{
  "n_layer": 9,
  "d_model": 256,
  "n_experts": 24,
  "d_expert": 96,
  "activation": "reglu",
  "moe_layers": [2, 3, 4, 5, 6, 7, 8],
  "lr": 0.0083,
  "batch_tokens": 131072,
  "seq_len": 1024
}
Below are experts of layer 2 (counted from 0) of a mixture-of-experts language model. Rows are named router (the router's row for the expert), gate (a neuron's input weights, with its number), up (a neuron's input weights, with its number) and show model dimensions 0-63. Each number is 128 + 24 x the weight over its row's rms, rounded and kept within 0 to 255. Numbers have three digits each.
Before each expert's rows: a language model's description of what the expert responds to. This comes from a sample of Wikipedia text that the model never trained on.

# expert 10
It responds to: Mid-word word pieces. Middle and ending pieces of longer words such as syll-ab-ary, tymp-an-um, acron-ym, plus acronym letters and nouns like system, Institute.
router:108103138152120134138117160095150122147149105128114132135170140136121119154109125167167111118089147125126130133120140095100137136177065164149072171111138158142137139116100090141148092138126116
gate0:079136061118175145091133136146133113135129130163131133137148118119090156131074118145107142147162149109135136154149102141115114115150092113112089092094161116116140114111171091164101134195098086
up0:135114125050139106162119103136129125086092137119126085104166153115118084125123132088119134131142147129120173138148155135077134114124147123093160144122103090127166090108159135091131118144177092
gate1:087145095148090097139205128122136123155151141127114107115153124118100078147133116137171076109131110087081123146180111124183121138142134086131107133101092138118129114126120152151113132115093094
up1:126163146102105157096114132139138108138144108121109101066138127158156096121112112092177123170102129122153114153106077134126108107160131124130140139100096100148131103112136125166179105165143113
gate2:121185102114145126108122162060172106138139093154160154167150103114126158171130084131161142097117115121155090104149089100107158146126121121176107133117132111118147141142116132107163100128135099
up2:150112158174107130124178127094112101141144119128132107113172117145121105117166103087158126091087155124100154118110128152176122151122141093155126133118136128125080135116146136095132127104178141
gate3:114147150115097117142136153093116157145128118101108127147136109147146160153085116122187102109117098169123182131160124143136123158164147165127123147102133118127132117113119099092065118119145169
up3:102148155113124146151116172103143137113104087101120088151137137146121124149124134158187121107160134140160137166142133113129134154147093109131153183064123150119126113126107117109106129123118108
gate4:135130149149077155128120151145147139156133130142114122129144089104170087141116108075123157134130179094143139160144130076092122132131117116160116090102120183167112116103129101119143094132131144
up4:102123113145158095144139089115107106140111115108121142142144099155171116125123134109113120136136131101112097101124129140160115144145132151122135157145057124138104120131165078127103146114128179
gate5:126124121095105125116137120114094150096157135149142093146139116125119116119141117127097121094170136131116146090143113133097117148103154095067083175136129163125127114159134150087096135129124121
up5:149110146165154123119108141139133108155122137143102157137150130103094158092101105103136123166129117145112149151120121122155129099138150149174162103117115114152106162133148145115169111116151127
gate6:112095094109092158164130073131164113152143156118156167153144148117112134121110136143110123101109087150114114169156108126124159147113140123158113150133106115111127137127117174118089145120139108
up6:099086154117118153149151135133147156116162153151152131156128137150133126128128135142133146148125139134113117133123141118105111136107131131149149125158107088167130153143150093157151134125120150
gate7:114095115135118117133126105149104122114114122138155172157151122135114102142108135084088125041126122139083100128134142192134107074144114139123160087113148132056139138131154092140124128159137154
up7:103111109111120110117153139124141093144119147131123158209142165159100110149123133120125102067127107125115110127141135151109128115161109143142135102169092138120141160114169119116123156131136108
gate8:135136124109133143105154153138140097181139138115132079142089103113121115131140115121175125118113119150110115124097145129136127143120134122119135167121095140124148129153156128096149140147130110
up8:143113093113109118165115091151160157096105151156102120100147108131108138117116100145101147097131124092135123129129136124156101105111153140143123122121114140131137185093139134113100074150135139
gate9:128125098139108177177102144110109126118156148112132111151100124117094115148139144174101067067131140126115100123093115175145141127138143117130129110121113120186130148119117141105137106149136140
up9:175097084113123134117137105124115139078172143109086073154103100128053123187181133130129159137107130100149143164136106117138130114119148157101146102098135117131078106116119105118092106115117141
gate10:097147117178114112146121106095118132126145117124165141104105140100131141151106118148105103117107098114155116129110131164136134115114107125147138166140125154158138123116146131145150162090111110
up10:148136110130126116146169153110147108115135109140163106118131137111096164116143143158110166111104162108128077141085178122183175159105147174125103120127084133110089113085130150140106144092108154
gate11:140106111142108118112114144117136147161099104130129131113123133147138107105195067148133110138115084116117110137136114086109123085137120085102152107107122087151131187122160105131117157124142162
up11:130105138167162130098094116121127163113145124138149133130110152126161128132121069100150129132162162159135092170157098113131139147162133102152146134115153136134139122141177122154137141140125156
gate12:159146125085111141128124105136144138117120123134119083122143086129126156144112134124157187072158098112142134152108107118151123143145157146139121129078118140140145133130124095145118103106140117
up12:110125165127124164178146086139143108104142133112144131112141127134100145109134149141105142157113120126081110123127140162124117142104130155145156118093084122106144159083137092123158125153136100
gate13:125117102144114085121111153118152150152104086112107120107123092135142102178111139142160083142104183116153115115161124152173131118102151138158162166081149136139103127087110168124098120101131104
up13:118110138163124150109149117130080085103131151137192140125150175143105121110136131087087148122158098121099127145110142142114114097143102085146118158120116116179110104125160123115171120137119177
gate14:174134136109125085128132139131141142104120136141128114148141114122109127127118177148164107098114108126136140131101136132122090172128114093100138171122115148118102101099140105096162122117137137
up14:150134138112097148099111145178120170121134152144116123102098151160117090125141111120142134083117116102095095112171124147155131149136116069098120142109166131119158128130144132107161168131109093
gate15:147165158110155146124193120118178134163109134093095088126188109143112120117122119105114111154087143125145133127127133139171119126134149114172107098133099150126096139138108123154108105091137139
up15:107100081183163105124154099156134094142098178139099131085097121114131105107096112129100152113114157132086108110161166115145145147121131123154097141112130115126117160112139095089094111149095120
gate16:147103107149136143139135147100127131154179091113130133125144110101087098162115168177161141137101055168139077108126122150139151102150120104118108108130143122090125140143123124135146110136114110
up16:157133104098105145086127108145113128123145151155118114179101108103093120106135167148161099139101121133145094121133102118128124124105153141162116160198131154130137101153175100128079112115112162
gate17:143121155114108122151099119116143103143118087171130139126165103118095146180091080161183105130116147119115084156150112146143117108140148099123158165129176125143123130101147078132170104140151104
up17:118137119119065125135097090144125133106100127127124151078080146119121136147128161122131129125130158097143051116149153114160106123165086107147169141087154124144120158108139126122158083140137144
gate18:138110108172110148110176136151114132093098115128127105162109136141122104150142128125203131113110109124134178115148196178097123125171113130111102157108148150094090144086148127141075143128146129
up18:123091153141116133116132110193126125123131143111106128129122126132125100121117087128139131148150097115144130163094099118134096154128134154141133104117142154128110106107107144127152130125178105
gate19:138138113140116137158083156120149108131126097149112135136125134164109123135134113152139103110114107129125133149142152126152123151156121130117087126112103108124131157098104101135121106129128092
up19:105116120130086151137136126157106145159086132113114136125156154100142118092093093097140081119132109075123144145128101147156141138082120123133141126121104122145114123083130132104100158110167135
gate20:113139127169159115145115132123141115082117120124152116130118073170149101156106129110150158113134096147111089102125089095151089132117089141150126154129193153125129135159125142148148123123108156
up20:167127109173081103168147132135107093119149092138142116112113129111118108104166101174132094118141117151101131118122145130168147100103185074088132147098118154152150183084123151116163092090166117
gate21:124116144115136083145134130121153134132155119148167109114122122141094101143114099109131111149104167128186103110155128099106142125137143110132119153103127156150111180127144111119107107151114132
up21:119132159120114100136130105113159150097164118120086103147090106121123140142066103149161129130116106121134156156144150129136131115149106159162119132131121133092115148129069102097131155193123093
gate22:130097143116141134063129151102120120137167131122178116110142122126091147109114152115132134116063169157126074132125130162137139120136072142126112089130105148157156093156113112159092115077129126
up22:117111120170162102142131110102144125158174117087108150129114119087133170173134128126164117075173138122103109092139146093162141110102164127108184166124124141150108121118137150141151107172141161
gate23:138131103110127155086113095145118140148110087150157126105125124091103095133115155118093145129125111082157097152145163132094163131141158111104180169152154133165127114123109147112139087114150141
up23:110150142134122135150128106128140133130129146130104124136167114087129137131123149132139192111122171115144125120100123138187111102120122123097124117134127093140111123142126130118103127143112123
gate24:134173155167095125167172127122132142155145115142115138146115125108134169137147065130100111097130066138153127138124145123150127149176107148118104181143117130144160138048115124108112099129138180
up24:143128131109119149145070093125153059148089132095109132123128107139093131160161126129127129088120143085120128079159149169128104119148147090080090127123147148109111113139148135114104138128102158
gate25:125126130130141160131157128087130115137155123113125109090093137103118045109138128169127135106127095114093085140127139111119144122147145098138139138184119132141099126141117106087096081152121104
up25:139130111101149174126140156109105099105103155143153108108117112087149115081127103122125130123132145128119066154129145111127149095133126126168133110119154142140131136145145117137120109116117153
gate26:149072107101117101143114101178173135176117113115145150116143090108100082102104110161117122121119165120146134096111136096134135120172098102095117145121126093160128137125109105159123095088124129
up26:074138151092099099116161108118109160080086112134094120142098155127136151171133154115145159147159116108111150116131127122123125115138122071130124156122150142147148109114134104095113105133127129
gate27:160085171106126134145140150162168117128099142139107129113088147094090126131155083129163111118127140154128086139135132136163115130149104106184140117150143133123120123096124118150140117127081089
up27:115121135119103133128144125099112156134160145142139137133180102157205164098154130149095142100120111115093127115162128133104131134144143148102117115165115147142107182125134141140133141123109148
gate28:131148131117117145114102112110145125115137133090146140097080148085125098122116146125110158114123109162158103128126139151120180106150133108097100124090075133124137156135124151132170153147134158
up28:149090182144167112152138121170132089180160144099157115134077160138121090118156107124101165149166124127128175118171133125170110135133126063119152113143120156154107114145161129179155134127130140
gate29:115113084108121131160090126176133132112114131084146120117119134097145192138138173136182098137111143078146101109154156154159094121110155126153148113089141149096109126149181126161131114111127126
up29:143117203142096125096137145129140138152178145186115101139118131152092116091134098134101144135179126134113137140136085125116144150135104104134125112145142142132161169138097123141099126134134136
gate30:147112158136136117136132133128148137122150132109155123071115100150127126136096157136147120147141092154133127150121107105100098094196156149137128138111103155159126103124135116135125101117135135
up30:096122164116113067105129126121127143179145099109136136121172146117126104136150147120105095146155129124146146137152126131145097105169123130175164146120067137107098138108129159124118114097073129
gate31:152163155135146130113146167138165137129131138119150110108083100080114132114134139122124129113125131108102139114161100078106115158149089100143124164173101119103095133114115113142114163098145209
up31:112157096103137139118148119134047163160121150109166102121098136157121122146115099123107150145171136143134141134104138172129139141139108113109141135097109155142166120147147152148092111150089114
gate32:141138093098114155120143098139143103107096100139137104127129063098090119149124135169138102151120102131148131160146144128151140151145124107136099159122102107147131112119148151150146125128097161
up32:144123129123125124113123132124139102153101133154122150127112080133105120144112148166159073137128093177123117153163135136147151095116125078136128112144093100172174146131114150151115142112130173
gate33:151137102133097118125136092138152130134117130130123077172140105122165094170114116114113110124127147106117135081111112132114154128151087128135172141149115114103146133116117108100121118122149075
up33:143100117133135145115122126164147161099080155134148100154134093138148124197125142114150127141128135087118141132112134121121152135162093117139152152139095124134110083110093099121126172107124093
gate34:123103130120080123141147150123141121126126107103122142124104116117091131171129121192164163148106096157146119129113100109149114097110159102111143141146146078146108177164128140153115124163156114
up34:150152123137136155126119156129092132142107130111197135107101112150135137111132110102101163125114124119117124171098160151096175118133084141139127115167110131111178156112157097142121150176105142
gate35:142080119145144118165088098155178128140110145145115133118155113120139190172089135114132112106122133125091104165132123113122102157127136153138144173119119091151139126091147084125125150126132128
up35:143168119122099143151140113129112124160126135123127152152116114102141122123130142101114118073129139167128149147157123107075210130102135098115123077109147190169134138162129142137115108104150154
gate36:085080105112107132126140142121114170125126155121160148156101146129176136142136120122142170114091162108108104107146117111129159114193142137115137104116108171137112116133153157163151112103090162
up36:155159166086121142131146121093120146191122126129130146113137140136120126137157111086109147158121179120132150145127107143154138084105135135115121147141100117125136124156110103142111128132099148
gate37:122111176137125164110118116116162087147139071148140146099123096108137122086111149180146134112084120094171124137150119112124154113146129135133081168127118112108116136098146111118153149117155140
up37:108147156116157099137128143088151131079144149120117129135098122105118181104137132082109147133145122150134089113151127101121139167096100111151166094165142137088117141144090137118129137133169095
gate38:144101127161115118132111154165103138119106118161063117121154149134106115147190158121158141136122101133118077111134159161119121127154145123115113075114108112141118120173130096139151156125122093
up38:155138113071154116122166091121086133145162108104142176168127126130093132126107118138100100128122092127123153136170124141115159142117117148159085139151144113061139144125133158118100086111096125
gate39:125158122163145133152131152084149101125118131142101121114140115111131168164108144141164113077133130106157091129129126141129124121110145142090150154138103177153130134109074114154126115104123118
up39:152175107125134127116141144124191117139157198104159154110129119118114098094141085130084142125134143104159097132147155089094140080153139136119121150169125116120056093137138136153120132141093122
gate40:156109137145118177158094162107134143155123163142142123112122103116114131106112145141159085091169147151132108111145147128142166125184087091091151112132153126158182128130163075115107145068140099
up40:128088113122144123162156157132121121134168129148199109107139102139116168134108138144097091152150142128199078149145126112067154141157105146128091111133117148138157122086112122099152154119148136
gate41:115103144097145147125130142107126096116159126122123108126095125120144119156095122115150061151083083143136081162168141152129088143158128148135162122127102118136109114105100157100133147128133091
up41:106125136105124148146101082158178135126142102163107092152162124140117123116114146129113135132131128100150142148137092111135150150158113100111138153133109103174118137151097151088157147128160116
gate42:129120119138133078114111136121128114152133074172115153141132146094136109108153098121116105117132113123161071162125098110126155117130156167154110169162167131096072091109107154150138142129111176
up42:158155157145145129101189159145132115089136154119137132118128162140092125118102141156145096152144131106098128099106097145097116129112130092119157109144075101156147152111120094125134157105132144
gate43:106129102109131105154149130131099142123132099134144111129133129148147092166126141186133102090113134163153142056187131121111146139147121147114054174146150125140106169108135103124142085101108138
up43:172125123118130152120140118113118098129119168115130112176155134120102145167100167149104120167128186129120120167133146104146126125143117155100097166158112152139122119105118107111122125151103143
gate44:138108164135124122127077130100182107093138162114103151143106093122116175164088153116135131122129111151118122116099139094191161151140087124157137145160137129159130102144144102119119128133124144
up44:117156103123110116147130140159131130129121131129143128122133132113146107103136125075086123111135126122135156122143153134121104110128120165145131136110092144106137152137183110131158116135138135
gate45:136131141119096161065113165134091143111131137106136118139084112126127126095146144161146136132079125100117088099136120147170126150140120143166118064120149112120102124129096138164154118135138125
up45:142137121102139104126141114134138172140079139161137118133162150143149124169123134088104063096151126134139201111150146090095123138107184132115098179153124139145152127141124130090111115145139141
gate46:155110133136116116123150080113130157119186137139182129113155086116112164109121184109136128145074148146108102096141162152114149136112143127172071162123128116162088091163152175130107130108136125
up46:144104124121103130142126117129160097145124091135117110107133086111139132108122153096077107142107168102127096107164126117149149089125116142156107133128138130130164154157127117128110150135123168
gate47:138155136091177120089141156135135133116153141133086130133111113098093103155130131130123079096131086149132126169136132153101123135107141113094137125114128110148136114127129137117140105124079128
up47:156120150129083129138124153101143087138133125094098133120124110096145153155132133144161101158139154104114132112088159135122110109118132106142139144079145184094089180130126097131156138131129153
gate48:141089097107154112128110087125127142122138127148155099128125129099105088121122135164115089112173144124116131131160158161105140118149108125158130115072103107125155121120160082123166099087133115
up48:146136186113163142128132103173141162145088132139064120097177118134176188099127132135155150142142135139103116118107140129163140170138120113167135172118139107096179138095154146144125127137177126
gate49:089122100157130135140106171137143070126131159124103134150111144089162136143125110178128153095126120117105131166147122176125153133148103124135138182147124121110131109144171140133114102191092139
up49:088106156089149110130162097166066191139124109152082144131147128129137148135081141140111159141137119155135134076104127118123152161074135153106105127087134096140162176099121111111120136139140168
gate50:117157163127139126128137158085111149143100103111175130115128143120133120093149118195137147103134110116144104124130157138108138104118111132177144117108162101148135142147159129147137090165142127
up50:138117106138121111105156103130106101132131136122169119135168131134082157185156104116139144111126112099087109121121167121132112131100102128125107153130167103095129143147127112083165135128123085
gate51:083124117164124102150116157083171119140107129118144173120156155151120149127118120119158126122124116109170141129157151127140102113130123168124167136156146169167113165139136093177076131118142141
up51:099083134141136135132134150138117114133089090092103134115167151088133137144103134115161124129109130093146117187123138104136124138138136135124145138138175056143103121094139117132146164112124125
gate52:127126145143143140155145168134147126108110144117133173169162111109152156112086107138154140111074063119109100088134128169153126110121125117078127133076175122153157092150117077137117123078120058
up52:112117131156089177130143157141121094137060144140081153129155123120116107149149125130137115160083136108114114166108124169126151114125122131205127135105149105122130142142104090156137162100123068
gate53:064110124158089116132138133095167084127125089157125127132133158128129140144143163165160127122148101123126152130118119140128139141095107106133115108141083163157120161167108127123127100134155112
up53:133114152122146143134075180091144138158118146146103112148156149131114138142128103130106130180122148149138136116109104089123147122140093112109163135126128145107113107113092106133134126137093144
gate54:125163151143154080112137136145114121105130138144139115150074125158135175137140140119105121120140122101094144105155146120136153102154091121168132083107106111102130113143109126124100112122128123
up54:139123114143134070135170134155117155144149160154103163151105168149159146104105137127169155117116119124174100153119141106143154112141126128174123132130123126115089113126103129124097121145122113
gate55:090124140129096080134121089134156092098150145170133079112141132088112138173164120149161115121110128120112113102135113147176122134147125120144127124108181141176152139119107133102107133128120156
up55:176113119131167186161130129120110143141154135056186084162087141118097106116100146075131122171118085140136075160132130186104133098143126116151132118115145137097102158125153143106163131137112140
gate56:131120136135101157112094105151155161134134118125113148131139108185152116134086115102145142153107129141149161134139155130084130108117115181118138103088104133101157139090087124114163125141132109
up56:141124140115091133101125179140121137146136128170144121126117138098113117149130169122185139110129133111144121129143086131152103159166107087136110138084122136128083126133156116151103155078121147
gate57:095112109166168158120167155128149155115127148134112098148138125115145134133153109134169151100070110128156141099091143131166123117173129113129114128106145122103136155107172115159114175149113120
up57:122155160134160167107142130155135143123117096113092094111115099116155058106166134149151135153068105130180163118135169109115139115130211105154114134143131108082127114103125123143101152146131089
gate58:167079155130127140116148127146138131106130142101113115136131115145132108146106125148129084128135132160109078143135145101132145131122156120139122095169133130168148165105157110176113124132116115
up58:142140111129152078104100152149132090095104110086141119106135120170162078161132111120142156127098153121099151132125099146105120102146115140130116091126090130129104129133128092144112167137152166
gate59:142097142116121185186154116098170165113100151145126135158141104128123144151131110145126105153114107131141106132109113104126165125143125130196133085104119146130142148115149114141153133107115131
up59:149175134134180112170127134142141143090118157108174115149124114145124118126121102165106120103049130187142131106102131105144126124159148149144108090096113123127132134108145147144119170178098127
gate60:110101119073110114108130114146108088139172113134145124093104094116129164127152149131168109128144124110153118121134107143132122175110069126123141119119139114163128148109131112119087135104116195
up60:121114156116133139113098094146112093119139087150136117137114090128082131147170139104168128102133138107148106136138146119110151152133062107162124112100132146131149152125140118143101139115079159
gate61:139144140119142162159117121094109104141125119081101104120114165101050122136126128143141148142144162113162140145087142172157142145111097125109105120145123104105121116129089076130126149153144117
up61:150099115102147089121172104132121107084181145152143144139135186170128156143141134130113128077153132133161131183138107087096106133147172158119128106113116165107137107081126143120123129129107076
gate62:126105134132079153126144150108206156125146155126154120147134100132115137149081143141161160119154119120100125143152150128138136116159156128138124141104143102112090123169115132157148120161077093
up62:136162104175139092130165122135114125125115101138103198121107135127151162129163141126114113171133152099128134064103133128160113148089129124138140135126140179108149096111153143145153082105137135
gate63:093123102116111093123158151156142115141118135144157147118148135168112133160109125152174125176122147084114185135152144104109116114102097115123119151140137100114118128120125162124180074120112119
up63:090138120128119106098158123184124111134109127137104116101153135155146138182113128144168134121096139109144150123107149100127094115118137154119150123151116135113073158130140123119159083087115117
gate64:167082133168129152123122134129139105148069161125121138128131096137106122143098110111109152124172133146108142146117141128120158124152133102138154141128117138132157144158106130124158141184138126
up64:170080121140109169139116148100129115153083133119115118139128118118103122144122108121153127124146128151113133139066128149100141122148134104107149133144114113157181109172120144119121133163096150
gate65:111097141127096132159132133116154150173123149150111125120122098170123117172153106113081131171143159146134108135133120096119108090124153169126122100111107141131105143139130087161131137090093117
up65:129107117105136104125122179133145112136111119206146117111105145120136151145149112143116147140157084137090083150101125159139119143163096067139137135131126137118134115115153135168153141157182103
gate66:104143151112176159154150145106100110128100125128111147095134157140126117147110123141176131147137116106124159145084129163131142101132145131172082087151134117133114162103097064125133122124141107
up66:130113118153159103132113120123089176121096133162138138120095109189119129136132085121138105125087145117145161087127089124136132108134126130140159146137139140149150117110163138122116120166108135
gate67:109103118128093163149133123124157137180108109097113163177117108101116142082144109120154128157119135145106116145112126133130149114135164130116087142060132117137095090107101154155142091107127159
up67:133140120122109168099177127122075113096151131103106160118138126163116136109136153124145154159119128168096170125183135143135166160116155125150089147150114052120106084114136118111121089118112113
gate68:168093126131144162103111141133121151158100136172164163148125083123123141182132095096125117174113136140125101159109142122094144153132137113136142136134100133168148166143119112147117143115150081
up68:152145112129123105160146094119110138137154095088090118120142176124112154101151174108132150096147114145138122152095123146168132140158123131135189092136123123103153136104139146174144157143130096
gate69:128127118111098179158116159143153136146110138145097109152071163134156124135097133149146105104070129104117150143152111156146100135148154146150168089116132105103109105142130096172081097139130110
up69:139126165138131124172089141105130160180079095163154129130099147104086144165159126129168112159058141117111161156102091150090130133113124147129123150111137126117188131115099135098117122133133185
gate70:109135127161178112115104138141151134157145106132116134169095085104113137102132121149108104100170113147108078158129166141088150124151184122119157131139142131137097173115122135144118118131119103
up70:129156137110115109112107093124151092115136121135117134114157155125111127129130188136129110096142184134123165138118107091146147091090128134163111119092112137119098092156102105124175117140109135
gate71:109114160146121113106148136112075156117119132113128103179098134150140122157140153138167140149087134145124133123085117128135127125108102126136147189081070157146147104139127130120116117114145122
up71:180138155127113153151114152135105144114142130131110100145137148136105105132125135106113120130136088148132097110124139141149128125129153110103137163110119166139120114139094117105128123108135130
gate72:148107092148139097183107111110118109085115098108114140137122180108135168179114110152182089115144115109090123137110130115107104150201136126124142128124099162133105148083113145113138124133117124
up72:144155151146158138089115129163159150146135142151118121109159128110146125148121151141138130139125146155145146116144103124137150116127122119169076164110151155120156146142101092101151123174131161
gate73:119123163109134134136109170113117092130157121188101110154147161123140153137151125134163109083143105120109109148150109118157116105149128128137139130125132132133123139121136111092124152154158097
up73:128118105066109122098151121129113109165170115137119153101125156135132083149069131089104118124130134175095143117155124149145095147129125120177103150150143154121103104153120149069139101117145122
gate74:100103155084169110136115129122136134138074141126123112140141114161091131105124145143128106137149106141141131085174118120142148125112134117107181131095104130090090138088132138137124104111111133
up74:114144116174168111153117085121127122150145148108117146108118115161130135129150158130126117120159174165125163145181127132115136147155088131114155146111074101127133118151112183116174140153133129
gate75:153131113138116125095124114096142141145146101118095180104118119116126155089107108151097121145123129109158095091096114111186137151131099130104159128096102143156063155148177126157153147115102183
up75:168149151144128090142119133140103109112091070159133128145108111130118137132124128090179088091150127169078114137186115162139101130112120104106140105089085145085095084091100099136154119099106145
gate76:162146128128124161126139147126112139151126105103144104105128114110114116153100103120143113128116119124057119164133124131141126108133125124096138119150144147145110131119132096146154122181147161
up76:143129089150120155157142126065113118164123085138140134117086128131137114148100146097111123148143140147075130154144140095145159138162107086108157125119153170160141184120129134149131116154163171
gate77:085112104155141127127123119121118093107099136110158133133084131129138143158103086143156102102139084151083118116161136134131179125116137126156164140128114131122144122128137121163154135158137143
up77:148123134144128067076121146135138142111112110130136133187127068147139136164168130092106109123125156130123124133134123136101201130142137150137130168151123126156125122139157128152137113135110118
gate78:078095147123139094123153103134109141118080126124128154107117168134150161133147078163158158154128142131111095143118141113127135163140109091153119144083134158159153133147138107142182152123093110
up78:160110146133123127114062123147172109144122124119117132150143127109161150152156098121093147130116097130115116130135116120136133135113116114121048099132138111150166130134115121136108145178140145
gate79:092146089126122122142137159139123116136050138168112120158115155140105127138136097158162116137125121091134086146154144114133142090161145160169156139154107096117116139163136133132139158169123124
up79:076108078131157117114134124173111120107077120117105130120134154121124134141118069153137161108116160134147140142150143125116130108137142142183110190092118145103184157155139077126126151120093138
gate80:127128145174160140110083108128129155118130082131131115126144152132149144161079138153125098121116150114147116089120170132111163130146177172107137130139103150101149080135156162160151069130147106
up80:111138145111138127148151134148105115103116126133098167108137120135145117111146116120102135110122121146115161125129127114106136129130132119115132148114152114136118093140135152126069114088081135
gate81:104191113120178137186123110121108107154108119121125161123122122117135138111144139115131099170168146107162125140142136140104122151159125137169127134075165120169106087106120135161126128093186102
up81:156109127127152122136155071116093091187129113130113106107124157176151131159181124091102117148140160093140115141120063156130145161151078127144144124075142149154146140163106089126117142137108121
gate82:124089086110135099160113100162122140127166146093101129156153129078106110165143169144132133113145171159123110082112133133158166178170139152139076119155120156133136132135111140104145157126120153
up82:140130134142128111118114152113175129127105100127143139108143113115135116131123166085096150117085173157095151175123114119108118127099139145158125106165068092128107109115144107116123151166082174
gate83:129101152145104123144096153066116150097130123129138102143138126152139089104149144148161091106117133131139120185101137110134127128141108133076180117120102161157136120118111101108124117114130124
up83:127110132140133111097120126133109154126101163161093155143128109123159185116148105096154127099157145148144133113111135099120152099137147138122159095161131119072112148097130127167136091109118139
gate84:108136152126145165112084145121121147134105093129113130101145133110069124142135076133089104094102151123133183137061138119119110147126131108138134094080139089120133148095103137131136110158083124
up84:150110106118135157127113117138101117141144116109174144155118126117094128109114099092101139114145102189126158134117159146131101118129152156106129124132131158115117129120114119166105104093135139
gate85:116126141148096154129089111112130137123128131103117110144178128097089110130147134182108122085174170124176119127117116139143080127137106135161111122131129114162098126088132138103130118103143176
up85:126146107111096184148164146154132118129128160127126135137140145097096095137122127121104161136143120086151141100155107130113137101140110123125177127144110095151142142082093123158131151104118108
gate86:145114155097123136111130135166141164152123117094114110128123163155121106184127149122143163111121125176180118158130141131128105105109133104112107126109114149123156146126115123080119104151096113
up86:123023175098085157137161143113159162122182137140107114145136122150115117164140118135122141108124111147178084113152091106123129109142131102142138064096142116131103149086110146092122133162172106
gate87:062134107130156118110117132103145156128174113121114163097089147167093137134123139150130120164087165149131159122179127121126145138103156158106124146101110138126103178084126135113108098136122109
up87:143120135135161166120095108146125096081127166102134150134155177107168107122101152091125074145096136131145127146161128140164153164120083127056123139086113145078132103108119144114119101113137103
gate88:115108095135144135113111146127142142141181134112121135147136138130074131147106175155149157130131100127187142179171156106098142130151082156131135102140131093134126115150143106078125128191123135
up88:171112147116149156067135125163182156157168144130126122137094101171149126128146148100101151096119144153149125167165146153125085141092092149135114115139139143140125135143132121137136127119161111
gate89:121083113123119122154144130119145165123112120178169143149152141171131103134097097122122090129106075089116114128156162145110139103152083098144133128156115121139123137151119173173132142082179142
up89:126149170170128118130112116105069134130110147097126095136153109132118164133145107097122176080135112132148131121104129148127133119108083147142178135103120184111096132127145057146125142154120141
gate90:142114157135153131082077148103121182113149154119111151147148078114109156089092125166171162139133128150126139193082160135110121103132133159154146197109102116161130112126168105131098122138125142
up90:159147118143110095165148149083112111149102115098117128119107173112127091160132142086105122148148132133108084122157089080136117159122138092090153100153125127100117119135103125114137134102109113
gate91:082061112152171149174124126163094143116077157151098143170146141109097100122174101115125194106126137102143142130111116155125129153136117139170114145130167154165139136131150186129113121139113159
up91:139099128114140132099147116115139144130158140103125129132112136105159210129115153159102114153133161064091092107095097113119112150137124126133125103154113125117098167136094117078159128111130125
gate92:131136121146142139127082117151150163162107144135139157115108124094157123179126133118141144111152127177115173144155135104155102087104140095141152163125177142162085167129153147185173125094117103
up92:107148060119130152117059117122146110172109100133102138110159133086135114128140137163159130124157141123150145142139134099122058097112182114127128110128178130174146148172128128168106094116098125
gate93:109155139140131111143136157157121149169150131124173128102110130162088135142135111156115145147132120085107108111102138158115118097127139156099129118120118125130113137113140099076140117142112144
up93:103141112117148129110108106159111127200142134142157153141104121140090143132116090153168071133113103097121143159107141142164120096140145099140093155163147114156174102132138050132172119124134122
gate94:048112200138155134120167101114131142153152165148150095139183133129169163130100153158123112077137122106118138096140154111132123128119163133113137149156147126138133105170143107133120139168147168
up94:159140096081091082111116143123121125084112152133141121090115126120165121132171140105158164105146115104153156149089160109133100105169118096138173155089099145153152121092099186148124111072158092
gate95:065126202103119111132061187127140152157089161083108113145104107130114132132125115125138142088119115094150112131096134153134105113133127144166122112113104132135115135110122081125131136139107130
up95:130075143101117120099125224096126154152117172137121136105144151136093142123130139137122128081135094126122139114130139109124148093145164148130116122120117117122119134118155136168115101164131168